{"activation": "tanh_gelu", "init_std_down": 0.0, "lr_head": 0.0105, "seq_len": 1024}
Below are experts of layer 6 (counted from 0) of a mixture-of-experts language model. Rows are named router (the router's row for the expert), down (a neuron's output weights, with its number) and show model dimensions 0-31. Each number is 50 + 10 x the weight over its row's rms, rounded and kept within 0 to 99.
Before each expert's rows: a language model's description of what the expert responds to. This comes from a sample of Wikipedia text that the model never trained on.

# expert 18
Last digits of years and other numbers in dates and tables, like 195-7, 201-9, 14 July 194-1, plus some lowercase word starts.
router:56 36 45 46 56 63 58 33 65 28 44 40 59 52 65 56 43 23 55 58 34 50 65 57 44 54 62 51 44 51 36 41
down0:53 51 63 48 41 46 50 60 58 45 48 56 56 34 60 37 26 42 51 66 50 50 57 46 50 34 41 54 43 48 43 58
down1:49 46 60 51 65 46 54 66 46 46 46 47 40 53 46 37 44 61 56 65 56 43 58 40 51 50 37 55 45 45 63 54
down2:53 41 38 53 53 56 67 45 56 38 41 46 48 34 47 45 45 56 31 45 82 48 53 49 59 56 36 43 39 47 58 45
down3:49 40 52 67 75 39 57 40 50 59 38 32 59 67 55 51 60 52 50 70 55 42 42 34 55 51 45 50 46 51 57 24
down4:54 58 41 50 52 31 44 50 54 43 36 61 54 44 46 30 52 61 43 51 07 39 43 46 51 66 57 38 46 53 49 56
down5:52 45 41 42 39 53 49 50 53 55 61 43 58 67 56 47 55 49 48 34 42 64 40 38 50 48 49 40 48 40 41 44
down6:61 37 47 31 62 61 57 45 43 47 61 55 61 49 46 54 44 47 39 45 58 42 54 63 44 50 57 63 61 66 57 41
down7:50 53 64 51 44 58 61 49 39 51 51 47 31 48 39 52 55 47 59 44 68 55 50 69 61 54 45 32 50 41 52 33
down8:56 65 51 49 61 64 36 47 28 57 54 46 51 53 46 37 40 32 72 35 50 64 61 45 51 40 46 40 63 45 52 45
down9:52 41 35 41 47 34 61 37 52 50 41 34 52 59 49 48 65 42 54 32 53 53 41 47 51 50 46 44 38 46 53 44
down10:38 60 47 36 48 44 50 45 41 62 50 53 53 59 52 64 43 43 51 27 49 53 54 54 44 49 44 47 49 47 65 48
down11:59 45 37 37 46 45 52 60 49 60 58 52 49 53 37 54 34 53 38 38 45 53 43 38 50 50 59 33 47 44 65 57
down12:38 48 54 62 43 49 49 49 53 55 49 31 51 15 52 39 43 31 31 60 52 59 45 43 50 54 47 57 41 61 60 33
down13:53 50 30 37 40 59 60 50 52 45 43 46 56 43 43 64 34 58 44 48 59 29 33 50 36 58 58 59 56 45 49 59
down14:54 51 47 40 44 44 52 37 63 55 39 64 42 59 24 55 51 40 59 37 46 75 48 47 64 68 51 58 51 43 52 50
down15:54 59 38 45 49 54 50 46 52 50 56 67 46 41 45 61 52 51 47 46 41 60 34 68 34 51 48 40 43 54 42 57
down16:49 54 47 36 48 60 64 37 46 40 50 54 61 32 26 46 63 75 63 40 66 50 44 36 39 52 63 50 51 50 49 49
down17:45 52 56 48 37 48 47 61 36 46 53 38 61 39 38 57 58 73 35 46 46 50 42 65 46 41 34 59 56 63 63 54
down18:51 44 64 41 54 45 47 61 38 50 37 53 60 40 47 63 58 51 70 38 49 41 52 47 43 42 53 66 37 54 36 88
down19:52 50 32 46 42 38 40 43 33 50 35 59 58 72 47 44 46 54 66 23 43 52 55 54 63 37 48 30 42 46 48 73
down20:60 67 55 51 47 50 45 53 53 52 46 46 46 43 42 50 37 36 38 15 44 52 47 55 37 53 47 68 46 33 63 48
down21:46 65 58 48 55 51 53 58 50 45 49 55 52 56 52 51 48 65 46 68 40 58 72 38 65 38 40 60 31 63 39 39
down22:49 73 46 36 45 43 51 48 61 58 58 51 55 36 27 67 52 51 59 48 48 51 50 53 59 55 35 48 47 51 38 60
down23:55 49 36 46 66 43 39 43 61 63 49 45 40 37 38 39 43 29 40 59 58 47 44 60 41 53 42 27 51 52 70 58
down24:54 45 49 50 59 45 55 71 59 31 36 53 51 29 50 52 46 57 32 60 56 35 52 57 64 51 46 36 47 42 57 55
down25:52 46 68 63 61 56 53 59 41 51 54 54 46 57 69 53 58 44 36 80 44 62 50 45 59 42 49 69 53 65 41 48
down26:37 42 51 53 53 49 51 57 36 61 45 53 53 44 47 46 65 48 63 59 70 55 36 52 41 64 48 44 72 42 53 68
down27:53 41 49 57 54 44 48 38 42 40 52 35 60 53 45 60 62 62 71 56 37 57 56 41 51 37 45 50 71 52 55 76
down28:44 36 61 47 46 47 43 34 52 53 56 67 60 37 55 64 49 52 47 52 48 51 49 67 58 61 46 31 53 44 44 59
down29:50 36 43 70 49 56 56 38 57 55 54 51 40 55 49 78 50 57 63 52 57 49 65 51 65 48 55 32 39 41 40 45
down30:67 49 42 50 42 44 49 51 51 54 47 69 53 59 44 48 44 46 54 24 52 42 40 47 47 49 62 53 46 39 46 57
down31:47 51 58 79 49 67 41 49 67 49 39 42 61 67 62 57 44 59 52 64 70 30 43 43 55 44 49 40 49 56 29 40
down32:54 51 47 38 57 56 68 62 53 30 53 42 50 52 61 40 53 66 54 42 40 52 44 59 30 35 65 67 49 72 59 56
down33:47 61 39 35 37 48 53 59 50 62 60 54 49 54 53 69 60 47 62 37 43 34 41 50 41 52 47 33 43 50 61 67
down34:51 52 36 43 43 44 50 40 64 36 53 43 38 49 44 58 47 50 47 52 39 40 35 51 45 40 53 54 63 40 47 49
down35:54 47 43 56 74 42 46 50 53 39 43 58 48 57 44 56 47 47 52 51 28 53 46 52 73 46 47 54 41 49 54 52
down36:56 40 58 56 33 38 45 53 47 46 60 33 67 54 45 31 30 62 48 57 58 65 42 62 44 50 46 57 43 44 52 51
down37:44 48 52 38 72 37 43 52 44 59 48 44 46 58 50 47 62 42 59 67 46 53 47 52 52 53 51 29 44 53 54 55
down38:55 62 56 48 54 44 38 48 56 57 58 46 41 55 68 60 50 45 44 44 68 50 37 51 62 48 56 48 50 50 27 57
down39:50 51 48 37 59 50 71 63 63 58 62 52 67 62 31 32 54 54 61 55 65 53 61 36 54 55 42 44 55 43 35 47
down40:60 56 36 57 52 55 48 57 43 46 55 53 62 39 44 53 58 61 50 48 57 49 21 36 54 52 46 54 47 60 61 59
down41:50 68 51 60 62 42 28 32 48 62 52 37 37 48 53 58 66 52 61 44 48 56 53 52 45 39 52 55 61 38 57 46
down42:37 62 51 40 51 49 51 59 64 37 46 51 56 47 39 42 47 40 49 40 52 44 54 47 28 28 50 34 43 50 47 55
down43:49 67 62 50 36 50 53 54 50 33 64 52 48 54 67 69 68 45 43 71 35 58 44 39 50 58 42 47 47 52 51 37
down44:41 38 58 57 41 49 53 59 42 34 52 36 61 36 68 60 43 38 53 61 51 46 48 60 43 51 58 38 45 73 66 48
down45:61 43 44 43 43 55 38 33 60 60 58 56 50 33 60 64 42 50 47 49 37 43 47 32 64 57 58 43 34 58 49 44
down46:40 71 46 47 55 65 50 33 52 45 57 54 50 43 48 61 30 39 54 27 44 56 43 54 52 46 54 58 49 39 55 55
down47:31 48 39 53 62 58 55 46 50 53 54 39 53 38 36 47 43 43 42 49 46 40 47 51 40 42 45 64 58 42 70 62
down48:53 47 44 46 56 47 53 47 58 52 46 49 52 38 52 75 58 47 78 36 41 37 41 66 39 42 54 46 42 43 46 54
down49:48 50 49 53 72 60 64 58 26 40 52 66 39 53 31 50 62 54 52 49 45 45 47 47 61 48 53 50 63 21 59 51
down50:41 44 59 48 49 72 47 54 43 59 65 59 59 55 54 44 34 67 50 61 56 48 52 53 49 55 50 59 58 41 41 50
down51:55 52 72 58 55 36 40 66 43 49 47 62 45 43 30 61 40 44 38 18 35 44 71 60 43 42 42 48 63 60 55 46
down52:34 38 24 45 74 46 54 64 36 46 37 50 52 31 48 48 33 52 46 41 47 56 42 48 53 46 58 70 64 52 47 65
down53:61 34 55 64 50 39 71 62 52 59 39 59 38 68 53 48 51 56 57 53 33 36 52 53 52 56 65 43 26 71 45 35
down54:32 53 67 68 40 56 45 55 43 47 40 61 49 47 57 39 53 59 48 47 59 64 39 59 52 63 56 62 65 51 57 41
down55:58 57 47 61 42 35 35 43 52 63 51 45 56 49 66 44 56 42 55 55 48 41 58 23 39 65 54 55 61 48 46 64
down56:42 62 58 61 53 57 45 54 48 46 62 63 51 50 57 50 53 49 65 60 30 49 65 33 60 45 48 52 54 54 39 56
down57:43 48 59 53 42 44 45 47 52 56 32 36 44 58 58 56 60 49 37 55 41 53 44 35 46 46 55 55 57 80 58 44
down58:43 46 40 55 48 60 39 44 52 52 32 42 48 47 52 51 62 43 56 38 52 48 58 62 63 41 47 58 76 41 57 33
down59:48 55 68 46 48 50 58 53 54 59 45 48 55 49 56 53 39 40 30 42 67 46 48 53 51 57 38 33 59 40 37 48
down60:57 57 54 45 55 45 34 58 45 39 33 40 54 29 51 42 63 55 39 55 71 54 51 52 58 53 57 55 70 57 48 45
down61:40 45 27 61 60 45 47 62 53 76 37 63 54 60 47 46 47 64 50 65 46 58 33 45 62 56 41 47 48 53 56 35
down62:46 42 46 39 62 57 44 50 61 55 51 49 55 50 52 39 53 56 48 59 39 48 32 34 56 55 62 35 43 45 47 64
down63:53 63 61 46 51 49 61 50 55 36 66 83 39 66 43 48 46 46 29 45 48 60 43 59 52 50 45 35 24 50 67 42

# expert 25
Second pieces right after a word's first letters, mostly lowercase, e.g. lap in fastest lap, glass, flash, bins, cemetery, Gothic.
router:62 60 45 42 46 77 52 57 59 31 48 65 60 57 63 51 47 38 62 70 44 33 59 43 48 42 56 31 47 48 57 31
down0:59 63 54 63 36 27 55 63 42 48 62 53 44 48 43 50 55 47 54 41 55 86 70 53 43 57 38 43 70 53 38 46
down1:57 53 58 56 39 60 56 32 40 35 52 59 50 47 38 50 48 57 54 49 57 45 38 43 39 52 61 50 65 58 71 58
down2:56 48 67 50 58 61 48 48 32 47 44 46 54 60 50 48 45 52 29 50 38 32 76 57 40 43 62 59 57 56 54 40
down3:42 44 47 46 45 56 72 51 58 16 61 50 43 48 57 67 46 40 46 43 56 61 37 60 68 54 42 47 64 54 59 57
down4:40 62 45 34 54 53 38 50 37 66 52 45 71 51 38 47 40 58 43 33 46 40 42 58 50 51 55 58 45 59 50 47
down5:63 46 45 46 77 33 56 60 64 52 47 53 53 48 42 43 44 48 57 42 52 49 48 55 39 51 61 61 39 46 59 49
down6:42 44 42 41 54 46 56 65 46 62 51 49 63 48 51 47 55 53 73 55 60 54 54 55 34 54 47 58 43 40 62 51
down7:60 47 44 43 58 47 54 58 51 43 51 30 54 54 61 45 51 62 58 59 57 57 51 41 42 58 39 42 52 22 33 70
down8:47 47 52 44 51 59 56 52 48 37 46 55 40 62 46 63 47 50 40 42 59 28 42 55 46 55 54 48 71 50 32 32
down9:72 58 43 53 63 54 58 31 30 46 40 69 29 59 42 40 52 39 47 56 54 46 51 48 57 52 45 63 60 52 48 63
down10:33 50 48 47 48 42 52 54 58 56 46 67 56 42 53 47 53 51 64 31 49 66 67 34 47 54 51 43 55 84 44 43
down11:35 35 55 49 46 47 44 63 51 30 59 33 51 58 52 46 37 50 40 59 49 56 48 56 34 49 51 63 32 38 51 54
down12:47 62 38 58 54 60 49 63 56 61 37 56 73 36 52 41 59 56 35 43 48 53 43 77 66 63 55 41 51 55 64 39
down13:59 50 41 55 50 45 57 48 66 47 45 53 42 74 54 58 65 50 32 56 67 52 46 48 52 61 52 50 46 63 57 45
down14:45 52 47 49 36 44 33 54 56 31 46 63 49 42 48 56 60 57 47 38 62 44 37 57 46 45 52 42 43 68 52 49
down15:57 40 48 45 58 35 48 48 67 53 59 44 59 50 56 52 44 46 50 38 42 34 52 60 41 56 44 23 42 49 45 35
down16:46 56 54 52 44 36 30 40 42 54 39 42 37 59 55 77 65 39 55 56 39 40 48 40 47 57 55 52 56 44 58 59
down17:55 48 57 48 52 49 62 49 49 54 50 58 35 43 42 52 55 55 50 55 48 61 58 45 45 53 57 54 40 40 33 72
down18:64 61 69 38 48 71 48 51 49 31 53 51 46 45 39 34 49 49 41 46 47 36 52 62 48 46 81 47 36 64 47 60
down19:53 55 51 35 48 34 39 61 49 48 42 54 36 30 48 50 59 39 41 50 45 34 35 32 65 63 37 33 39 61 47 56
down20:53 45 48 48 61 44 47 54 46 58 43 55 40 45 64 62 66 36 66 52 53 65 56 48 64 63 49 52 53 58 47 53
down21:70 65 78 42 65 75 30 68 50 46 39 47 45 43 38 36 54 60 53 56 32 28 52 45 27 51 54 49 54 37 45 52
down22:47 46 60 38 52 48 59 60 60 57 36 64 62 45 29 27 47 60 51 34 40 40 73 58 26 42 50 50 48 59 35 43
down23:38 58 50 48 36 61 53 62 53 59 49 46 49 52 56 44 31 58 44 82 54 70 56 51 46 70 45 58 29 47 56 50
down24:33 37 50 47 51 47 57 46 44 54 57 54 43 46 58 41 59 48 60 43 49 46 52 59 43 47 32 50 65 50 36 65
down25:51 61 66 43 38 71 39 54 41 60 68 58 36 46 49 55 37 40 52 55 61 47 40 45 69 37 50 37 40 44 51 48
down26:65 78 47 59 57 56 56 58 53 28 49 49 47 39 58 53 62 61 33 42 47 54 24 34 62 58 61 43 46 44 39 58
down27:44 48 61 46 60 65 63 44 52 45 34 30 52 43 49 58 33 51 56 38 51 53 55 49 49 42 47 61 66 42 48 40
down28:28 45 44 62 50 32 68 48 40 43 39 60 46 54 48 53 36 45 64 54 64 68 38 48 47 66 49 67 60 58 43 44
down29:47 51 54 51 51 48 52 56 57 54 56 47 66 64 74 55 39 67 53 49 47 57 56 62 41 49 67 60 55 23 48 37
down30:54 33 44 42 41 50 46 65 43 44 79 61 58 55 45 45 78 31 35 49 45 54 52 58 49 52 38 46 47 48 44 60
down31:64 30 61 44 68 62 65 28 47 57 55 61 56 51 47 56 70 40 48 53 55 51 70 52 47 55 43 40 55 50 52 60
down32:55 42 40 34 48 44 64 43 53 61 65 49 40 70 57 62 54 55 52 59 46 32 41 46 51 48 42 54 40 53 32 63
down33:47 41 58 37 53 47 63 50 54 58 65 49 58 53 60 39 55 51 56 54 53 51 53 50 61 44 49 42 50 62 45 39
down34:40 53 40 49 56 56 41 47 51 63 37 62 51 67 64 39 49 59 49 42 66 49 42 48 50 56 66 49 53 58 54 45
down35:44 63 44 38 56 55 51 41 38 58 57 43 45 52 42 66 40 40 40 72 50 45 57 60 47 40 65 68 60 43 52 40
down36:71 45 68 67 43 45 30 48 58 37 37 46 39 40 62 61 35 59 68 58 49 63 55 31 62 54 36 50 52 44 52 35
down37:64 38 38 49 54 49 41 59 50 59 57 42 46 45 81 41 43 50 49 51 45 33 50 34 47 36 44 49 46 46 47 41
down38:50 55 44 37 54 35 68 42 38 47 47 51 60 56 66 50 43 67 45 62 39 44 54 56 57 40 38 45 43 43 47 59
down39:43 70 38 58 47 54 48 49 43 50 35 50 55 57 50 58 45 41 51 67 36 55 74 40 42 65 36 47 60 48 47 55
down40:48 32 59 53 46 60 63 42 60 36 50 35 55 64 40 46 62 51 44 49 63 57 50 52 46 50 39 43 55 72 56 38
down41:40 42 57 53 33 35 57 39 55 47 65 41 43 39 46 40 69 28 44 61 55 47 47 56 50 43 50 61 53 52 51 58
down42:46 50 54 56 61 72 71 38 59 41 51 68 66 58 31 39 57 51 58 43 52 60 47 39 45 37 56 37 63 48 55 50
down43:45 45 44 51 48 43 59 53 45 57 64 48 42 46 39 72 44 45 46 38 50 54 61 49 35 49 31 66 58 26 43 62
down44:48 41 55 44 52 61 41 48 48 54 49 45 47 64 63 39 64 51 53 44 44 69 68 58 55 43 55 43 34 46 51 70
down45:34 37 27 55 60 60 32 46 71 54 51 71 47 54 54 59 44 48 66 32 51 64 33 59 51 59 57 38 50 37 51 55
down46:64 58 40 42 65 45 37 58 40 44 51 41 47 63 66 52 49 60 27 44 53 39 47 52 60 42 51 47 72 58 68 44
down47:16 64 41 41 47 53 30 53 57 50 71 37 47 56 32 59 45 29 56 31 64 57 46 51 57 49 30 48 36 55 42 44
down48:31 50 50 57 45 42 48 34 46 43 45 39 46 62 45 51 56 52 57 74 42 47 37 22 43 55 50 61 63 50 32 56
down49:62 50 41 60 56 42 60 46 48 30 57 44 57 54 47 35 42 54 49 39 69 64 55 35 75 57 56 53 34 64 49 52
down50:59 48 52 24 60 56 58 50 46 52 51 67 66 48 37 57 55 44 58 41 51 55 58 33 58 31 54 55 48 69 54 46
down51:27 38 52 47 45 44 52 39 63 55 33 67 37 43 49 37 55 50 49 58 43 61 60 46 51 41 51 49 46 54 52 49
down52:57 62 55 52 45 60 41 49 56 62 34 42 64 32 53 57 47 30 54 32 59 75 37 52 51 56 70 53 51 39 47 50
down53:42 46 48 50 59 62 44 55 46 64 65 42 38 50 65 43 53 59 61 41 57 29 32 42 77 46 51 72 49 37 50 50
down54:49 52 49 43 47 53 56 32 56 61 31 54 53 31 72 44 59 52 47 38 34 51 50 47 43 49 49 53 35 49 51 31
down55:59 45 58 53 39 50 42 51 36 53 39 26 38 29 39 50 47 57 44 55 38 28 33 31 53 59 42 47 52 54 39 55
down56:53 39 37 50 50 45 47 43 56 52 67 45 48 47 58 54 55 32 45 62 42 51 59 49 58 52 43 45 57 43 43 52
down57:60 30 47 56 61 43 51 52 52 42 56 71 49 56 39 45 43 55 39 41 43 60 67 64 67 52 49 58 71 37 40 46
down58:49 49 57 56 52 49 51 49 30 52 66 53 46 54 52 54 47 40 46 28 44 54 43 60 46 49 66 50 45 40 62 44
down59:63 55 48 52 55 44 55 42 48 54 41 45 54 45 40 59 52 72 53 56 36 42 39 46 50 47 63 62 59 49 56 53
down60:36 43 62 55 48 33 52 53 61 44 41 38 67 65 51 61 32 54 44 25 56 48 47 51 42 19 52 50 51 59 45 67
down61:55 72 36 48 60 41 57 56 45 50 48 65 41 42 56 62 40 58 58 43 56 53 76 53 70 47 49 57 52 53 64 45
down62:64 48 37 41 59 61 48 58 40 62 55 55 47 41 56 59 65 47 40 50 51 32 41 47 52 62 41 39 38 56 59 57
down63:37 37 59 38 46 38 47 64 53 53 56 39 42 58 51 53 32 35 47 58 42 37 38 58 41 47 28 43 48 54 56 26

# expert 21
Middle pieces of technical, biological and foreign words, especially in taxonomy, such as lysosomal, taxonomic, antagonist, lyrics, Optimisation.
router:59 53 63 35 45 56 48 48 41 36 43 66 53 41 56 54 60 47 57 55 56 57 52 55 53 27 62 37 57 32 34 60
down0:54 55 53 52 66 49 35 59 44 68 59 47 60 30 54 57 54 34 51 53 56 48 43 63 60 47 37 31 42 65 45 50
down1:48 53 38 43 41 46 55 57 73 64 51 36 48 41 42 42 37 52 33 47 61 38 54 54 58 39 67 36 39 45 61 50
down2:64 37 53 47 43 73 54 50 58 36 45 59 52 55 58 33 46 50 53 46 50 48 62 52 38 53 49 46 58 25 46 52
down3:45 30 37 42 73 49 57 40 45 59 57 36 58 49 44 69 62 58 66 51 60 58 51 43 61 60 47 54 60 43 54 47
down4:31 57 31 59 52 69 46 41 67 48 36 33 50 47 58 44 51 48 52 47 58 48 60 47 62 48 46 58 60 46 40 54
down5:55 61 47 48 72 52 50 57 30 48 53 76 57 51 50 42 64 41 50 43 57 31 55 39 52 60 37 53 38 44 53 60
down6:78 65 54 60 52 42 60 51 60 53 57 53 43 50 46 43 63 54 51 52 67 54 40 59 54 56 52 47 53 56 47 57
down7:65 47 51 50 65 46 54 50 55 63 27 57 40 43 46 51 52 63 67 47 27 40 47 34 45 50 47 67 66 35 35 36
down8:56 50 49 61 60 62 58 37 50 60 53 46 45 39 43 45 55 44 56 30 66 75 55 68 51 41 57 56 50 45 58 64
down9:55 49 48 59 43 52 39 60 48 62 55 28 56 43 42 63 39 57 40 52 64 42 46 69 66 40 50 67 43 44 46 40
down10:41 52 35 62 35 47 50 53 50 47 43 33 52 40 50 59 50 52 33 56 59 42 43 43 37 34 53 60 61 35 54 37
down11:60 68 40 60 27 47 59 43 51 46 54 55 57 33 44 53 54 37 48 42 40 68 49 48 43 38 44 46 42 46 47 64
down12:45 35 47 43 65 60 39 48 47 47 56 54 51 56 41 56 34 53 65 51 42 40 42 43 57 70 45 55 43 48 37 53
down13:49 37 56 47 45 62 37 50 37 39 60 50 51 64 65 42 60 54 42 54 45 46 52 50 66 52 43 60 59 47 63 55
down14:55 46 48 59 45 49 57 53 42 55 44 52 36 52 46 58 60 40 54 56 64 37 43 52 42 48 52 49 51 70 46 48
down15:64 61 45 64 54 50 66 46 64 42 48 60 38 42 51 41 64 49 35 37 62 38 53 48 45 66 54 31 33 68 52 51
down16:52 66 53 52 44 41 65 56 35 37 37 73 45 38 28 41 62 64 40 37 45 57 76 60 56 57 40 55 58 58 50 60
down17:58 46 42 44 53 31 49 41 54 51 59 65 47 58 58 39 50 63 40 56 33 42 50 47 43 47 58 41 57 60 28 62
down18:41 48 48 33 52 59 47 31 50 47 33 41 35 59 62 48 56 65 50 34 69 56 36 43 58 47 58 51 51 64 59 45
down19:44 31 74 45 43 50 54 63 54 47 59 42 55 65 42 65 30 61 40 53 55 43 39 44 48 57 36 51 44 41 43 53
down20:50 44 61 52 62 55 53 43 47 65 42 49 46 46 59 60 29 58 42 45 62 51 31 38 43 34 41 43 69 36 45 56
down21:53 29 43 59 55 61 53 40 59 40 53 48 55 49 47 55 61 50 45 62 55 46 64 62 27 25 69 71 40 66 43 35
down22:48 57 43 59 43 45 62 36 60 38 54 55 30 48 48 53 34 55 53 51 54 45 50 54 42 42 61 33 53 55 66 65
down23:63 45 48 50 65 44 55 43 47 43 36 68 43 53 46 40 53 63 60 42 34 52 41 41 41 59 55 33 60 45 48 49
down24:41 25 65 56 54 50 48 56 52 55 41 47 55 53 22 52 52 41 40 46 45 72 46 38 65 54 47 47 58 53 34 49
down25:43 52 58 56 48 28 44 59 49 67 53 40 29 54 56 61 41 42 42 41 39 52 40 69 41 35 53 53 53 46 38 55
down26:41 49 62 43 52 50 51 56 45 42 62 39 62 37 50 33 44 33 52 31 53 52 66 47 47 55 63 47 33 40 44 41
down27:62 60 47 38 40 50 72 53 57 41 39 65 40 70 33 32 42 48 55 59 48 59 55 54 45 52 54 48 47 67 52 52
down28:64 43 60 55 72 61 23 45 44 55 52 35 63 64 51 62 37 59 38 48 58 27 55 53 45 45 50 59 56 34 53 58
down29:36 49 56 68 33 33 58 54 50 76 39 57 51 53 45 47 33 51 49 51 77 71 51 34 67 43 40 54 34 39 59 46
down30:71 39 54 45 50 59 65 37 62 48 38 53 65 54 35 41 59 60 46 36 35 41 45 45 52 54 54 43 53 58 66 52
down31:52 49 51 61 37 67 37 57 34 55 41 50 46 61 66 39 55 60 42 30 65 69 48 62 46 51 53 46 51 41 47 72
down32:56 59 45 49 62 53 46 47 49 46 53 42 51 55 65 81 47 32 52 45 33 53 59 37 35 62 66 52 25 44 54 43
down33:44 49 32 42 52 56 48 60 37 52 49 42 44 49 66 51 46 53 54 43 56 49 56 39 62 39 37 51 56 34 48 27
down34:39 60 42 31 71 51 54 69 40 50 52 53 61 57 38 63 36 38 49 50 55 63 48 44 46 57 44 52 71 57 50 52
down35:55 43 68 55 65 54 60 55 44 41 54 41 47 73 68 32 59 41 50 49 55 45 60 45 42 53 47 58 35 47 42 25
down36:60 36 71 48 43 49 56 63 35 40 49 52 38 51 58 69 36 59 29 58 56 49 44 58 43 52 38 72 45 60 43 34
down37:47 52 52 50 34 51 49 63 43 53 38 54 40 50 58 52 66 48 45 55 49 65 70 59 53 44 52 46 55 38 37 55
down38:51 59 65 50 40 41 43 54 51 59 74 54 52 59 47 31 47 39 47 38 63 57 44 47 33 40 58 43 50 51 59 37
down39:52 36 56 51 40 59 59 44 61 46 54 45 53 60 48 36 61 38 58 27 49 38 56 43 42 50 46 38 50 66 56 60
down40:55 56 51 56 29 50 45 54 45 53 58 44 31 55 42 31 53 66 48 31 57 44 38 54 54 27 55 67 44 51 47 62
down41:42 34 57 60 41 41 45 47 49 41 47 40 63 44 41 55 40 54 57 70 51 48 53 64 55 61 69 36 55 40 64 55
down42:36 53 38 58 57 66 36 58 52 61 47 45 68 36 39 49 71 60 46 43 59 42 42 47 52 58 49 37 52 56 64 32
down43:52 46 40 63 46 52 39 48 45 60 38 37 61 61 64 55 42 49 56 59 49 57 52 56 53 41 46 47 49 45 39 48
down44:59 51 48 60 46 42 49 70 59 46 52 46 67 47 48 43 46 41 39 54 47 54 48 70 56 49 44 73 39 44 47 26
down45:44 56 48 41 51 50 36 43 53 59 46 54 37 59 42 66 58 27 45 44 42 50 59 34 35 63 46 26 43 62 55 44
down46:35 29 51 49 50 56 70 40 47 39 40 52 53 43 29 52 69 35 36 62 54 55 66 50 60 57 60 55 32 64 48 61
down47:56 55 47 55 28 31 45 54 54 35 60 40 42 53 53 39 37 45 43 61 56 39 54 55 51 63 35 56 51 42 66 49
down48:50 46 54 45 41 38 51 34 45 52 37 57 43 53 58 62 61 57 60 34 50 54 52 44 44 53 48 50 39 43 50 33
down49:45 52 38 64 40 51 48 74 42 41 50 61 30 61 45 44 44 49 49 55 44 58 32 41 49 69 44 55 49 53 66 34
down50:51 71 46 59 58 47 51 54 60 39 49 55 57 56 37 71 54 52 48 44 40 39 52 44 49 56 40 47 44 49 51 45
down51:38 52 59 52 45 72 40 60 63 48 58 55 43 31 30 62 71 53 52 56 57 38 44 52 63 64 35 57 39 64 40 55
down52:49 54 70 52 36 63 58 42 66 47 43 48 57 53 55 49 49 31 48 51 44 37 40 47 50 53 49 46 54 55 53 34
down53:56 55 49 30 52 44 59 61 61 54 60 52 53 43 37 36 51 62 52 33 53 50 47 56 30 40 57 34 50 59 50 62
down54:59 31 56 39 37 60 56 44 55 58 63 55 40 60 50 52 55 45 60 67 59 46 46 64 49 42 40 49 53 54 54 38
down55:70 40 53 56 52 53 39 54 64 43 61 56 43 39 51 31 54 50 66 50 52 66 53 48 45 46 49 56 38 67 35 61
down56:41 37 47 34 64 39 65 63 62 37 63 43 50 52 37 36 46 49 62 56 42 56 55 48 25 39 66 76 28 67 32 50
down57:54 50 34 53 47 50 62 37 41 54 41 49 51 38 49 52 36 57 62 46 29 68 73 56 50 54 53 32 61 38 50 45
down58:55 48 44 33 59 54 36 48 49 72 43 39 45 40 54 50 57 72 47 58 47 39 46 54 40 49 64 54 29 60 38 47
down59:45 51 51 41 70 45 52 42 58 58 54 46 51 40 49 48 38 40 41 49 48 45 40 49 56 61 66 75 60 45 50 30
down60:59 49 45 47 54 57 67 47 59 48 54 60 48 50 42 38 32 50 41 52 36 45 40 61 67 49 41 45 44 35 56 35
down61:36 57 52 66 51 45 50 53 48 51 56 57 68 55 45 55 35 33 50 35 55 34 52 55 62 44 40 42 55 61 51 67
down62:53 48 35 48 55 35 59 66 47 39 65 37 61 50 37 59 57 53 50 54 65 69 63 39 41 72 76 40 37 52 54 53
down63:36 45 30 39 63 44 67 56 49 55 46 65 38 49 52 23 57 54 58 35 48 53 46 68 50 48 46 43 48 71 46 35